config.yaml
n_experts: 256
d_shared_expert: 0
moe_layers: [1, 2, 3, 4, 5, 6, 7, 8, 9, 10]
routed_scale: 2.5
balance_loss: 0.0106
vocab_size: 10049
norm: "layernorm"
lr: 0.00747
batch_tokens: 131072
Below are experts of layer 6 (counted from 0) of a mixture-of-experts language model. Rows are named router (the router's row for the expert), down (a neuron's output weights, with its number) and show model dimensions 0-127. Each number is 128 + 24 x the weight over its row's rms, rounded and kept within 0 to 255.
Before each expert's rows: a language model's description of what the expert responds to. This comes from a sample of Wikipedia text that the model never trained on.

# expert 19
What it handles: Syllable pieces inside romanized Japanese and other East Asian names, kana bytes and ō, such as Kinugasa, Yukimura, Hiroyuki.
router [ 77 179 123 115  82 117 129 120  98 137 156 111 147 125 139 122 132 121 170 132 123 114 116 106 120 128 148  88 130 126 164 180  75 128 120 143 115 153 104 141 126 132 128 114 156 159  84 133 160 143 148 116 127 116 131 114 150 143  96 114 110 127 145 112 155 132 131 155 127 108  92 144  98  80 110 117 110 146 136 113 141  97 141 158 122 122 160 160 140 126 166 116  87 120 113 137 118 124 112  59 112 151 146 144 130 154 132 169  86 170 107 136 143 141 140 130 163 163 139  77 144 112 121 151 149  62 110 119]
down0 [106 119 142 150 144 142  92 134  85 128 140 158 108 142  96  85 143  98  75 103 144 145 154 124 135 112 104 130 136 119  89 137 156 195 154 128  91 172 135 119 167 189 160 132 134 140 162 144  95 120 140 121  83 124 142  74 153 149 123 106 115 115 147 131 145 168 110 165 126 155 113 149 129 124 142 114 118 115 161  98 162 143 134  91  96 102 115 112 129 116 171  82 111 120 126 131  94 141 111 127 149 175 118 133 157 107 143 104 132 119 107 104 110 152 124 109 124 156 127 105 104 130 104 143 117 144 127 161]
down1 [113 140 125  99 153 153 130  95 115  91 132 113 111 136 113 114 129 127 132 156 108 155 106 142 155 101 148 183 145 112 125 156 113 120 136 130 114 127 121 120 120 114 118 181 121 163 139 101 130 110 159 157 143  99 151 173 167 165 151 101 124 129 142 148 143 144 146 131 111 155 120  74 119 167 105 111  99 160  99  92 125 124 140 135 156 143 131 106 181 132  97 128 133 126 119 129 102 142 101 121 124 144 113  91 114 118 129 145 181 157 126  80 111 134 159 113 170  87 143 145  64 135 147  83 133 117 150  74]
down2 [109 107 141  80 154 125 126 164 177 116 127 100  87 160 137 142 121  99 154 147 144 130 148 148 120 146 138 115 102 131 156 105 132 152  99 136 124  93  88 141  92 146 179 144 103 115 105 132 109 152 159 133 118  64 156  97 141 113 113 115 107 166 119 125 106 169 120 143 131 104 129 151 120 135 127 184 117  93 131 150 126 142 171 137 147 144 125 129 136 107 112 127 155 149 153 106 134 117  86 153 114  90 110 143 127 158 177 131 152 122 117 109 151 139  93 152 107 158  65 139 145  94  89 147 117 103 121 137]

# expert 27
What it handles: Tokens opening a table row, list item or heading, like the pipe after a year, opening quotes, ==, and The.
router [ 98 135 139 104  73  84 121  84 136 107  91 127 116 136 127 104 137  87 143  96 106  88 148 110 124 103  98 130 123 157 137 141 129 146 129 146 130 136 101 161 108 135  98 139 151 183 106 174 149 127 159  85  87 121 181 106 143 125 131 148 118 150 117 137 137 125 123 135 106 163 103 187 124 151  98 119 146 119  94 151 142 114 105 106 127 128 125 116 123 109 142 151 111  73 148 155 161 108  89 100 115 159 148 132 139 112 129 158 108 187  96 121 141 148 147 156 150 126 144  94 129 131 103 147 102 117 119 150]
down0 [100  94 139 115 139 109 137 119 109 123 150 119 155 140 167 142 102 147  85 117 137 195 131 153 135  88 122 154 131 128 144 136  99 140 105  99  84 131 131 113 121 100 147  98 103  94 161  85 123 113 120 142 158 134 122 145 148 141  97 124 121 119 124 122 141 138 100 105 149 160 192 134 135 121 178  96 109 144 159 147 101 127 118 130 150 173 129 121 139  91 108 148  96 150 163 140  78 139 129 158 145  81 137 143 138 123 156  96 134  90 131 147 135 134 134 100 114  98 102 113 133 105 155  99 155 149  65 128]
down1 [148 191 146  91 130  91 118 160 155 133 132 127 122 130 120 150 115 171 131 119 141  99 125 162 121 102  90 158  93 168 108 116 119 115 109 132 146 156 141  84 137 139 167 160 139 140 131 145 125  84  90 116 145 174 128  93 168 125 147 144 128 130 168 129 106 132 116 118 107 111 142 137 114 178  98 149 106 135 106  67 146  96 132 133 145  71 155  94 135 142 135  76 105 162 134 111 112 161 124 126 133 129 140 103 160 122 111 127 126 149 109  96 119 145 127  80 182 122 121 127 127 113 124 133 106 118 156 119]
down2 [154 183 144 114 144 134 146 102 140 146 119 133 104 117 106 138 139 158  93 160 120 101  95 155 142 113 124  89 124 134 104 145 146 151 122 134 110 123 110 120 122 128 116 152 141 151 132 140  87  73 157 109  89 143 107 134  93 131 131 163 140 130 133 148 152 149  75  96 157 160 153 122 175 165 172 132 107 119 128 112 128 122 125 106 103  95  88 138 146 119 133 136 124 103 156 171  91 147 136 127 122 147 105 133 185 131 122 146 115 119 174 101 125 177 117 135 142 135 189 113  80 101 105 104 107 127  96 145]

# expert 41
What it handles: Words in sentences and tables about tournaments and medals, such as the before World Championships, in Incheon, Cup, Championship, won.
router [ 99 127 129  86  98  95 140 101 111 131 136 124 141 169 128 131 127  86 130  98 109 123 137 111 114 132 102 139 121 175 136 168 110 126 117 130  98 149 124 130 105 155 123 150 152 178 139 144 140 134  80  93 137 140 165 121 153 111 106 116 140 127 160 147 111 112  97 147 100 141 106 153  87 156 106  77 139  87 111 188 117 130 125 164 142 153 127 130 124 113 132 147  95  88 142 150 112 112  99  84 155 149 134 109 128 126 123 127 117 179  95 146 171 125 134 126 137  87 111 142 147 123 123 150  81 111  79 172]
down0 [136 134 141 132 142  84  93 123  63 142 125 145 126 135 145 146 135 135 159 153  99 112 127 132  99 147 147 124 152 128 135 147 132 155 103 126 145 163 178 146 118 149 114 152 134 168 137 145 149 140  58  99 149 114 132 113 176  88 160 158 130 133 165 111 110 140 116 178 100 103  96 152 119 130 160 123 102 135 137 147  84 128 117 152 166 144 140 130  90 158 106 143 114 126 104 132 141 133  80 135 173 133  88 130  97 114 123 128 128 156 144 141  86 110 151 124 135 110 126  73  93 142 125 113  86 124 103 146]
down1 [142  91 129 123 161 136 122 115 116 114 111 114 153 128 135 104 160 167 158 114 126 131 173 126 122 129  68 142  90 109 133  95 107 123  94 155 130 135 138 124 128 135 174 177 138  90 133 138  66 155 164 177 148 144  86  98  98 139  89 146 126 100 128 131 169 146 155 179 108 130 161 150 131 127 113 132 122  95 143 118 127 135  74 108 142 136 112 136 101 144 126 135 124 115 111 154 118 114 113 154 153 125  72 135 134 146 174 105 144 111 115  95 132 142  94 106 142 170  98 102 137 126 145 128 127 136 167 135]
down2 [137 170 111 152 115 133 147 106 149 104 120 116  95 109  92 108 158 101 120 142  98 106 168 178 113 104 120 156 115 110  66 115 152 133 131 160 103 142 118 137 107 149 140 139  96 161 133 155 106 117 161 174 115 136 112 166 124 132 137 148 159 156 126 114 118 148 125 134  96 142 122 103 140 153 104  99 136 143 119 125 162 153  84  65 131 167 121 111  84 129 138 127 102 132 132 124 113 116 103 121 116 146 172 107 134 173 138 154 133 128 161  99 134 147 169 137 142 143 146 128 106 135  79  90 113 156 141  74]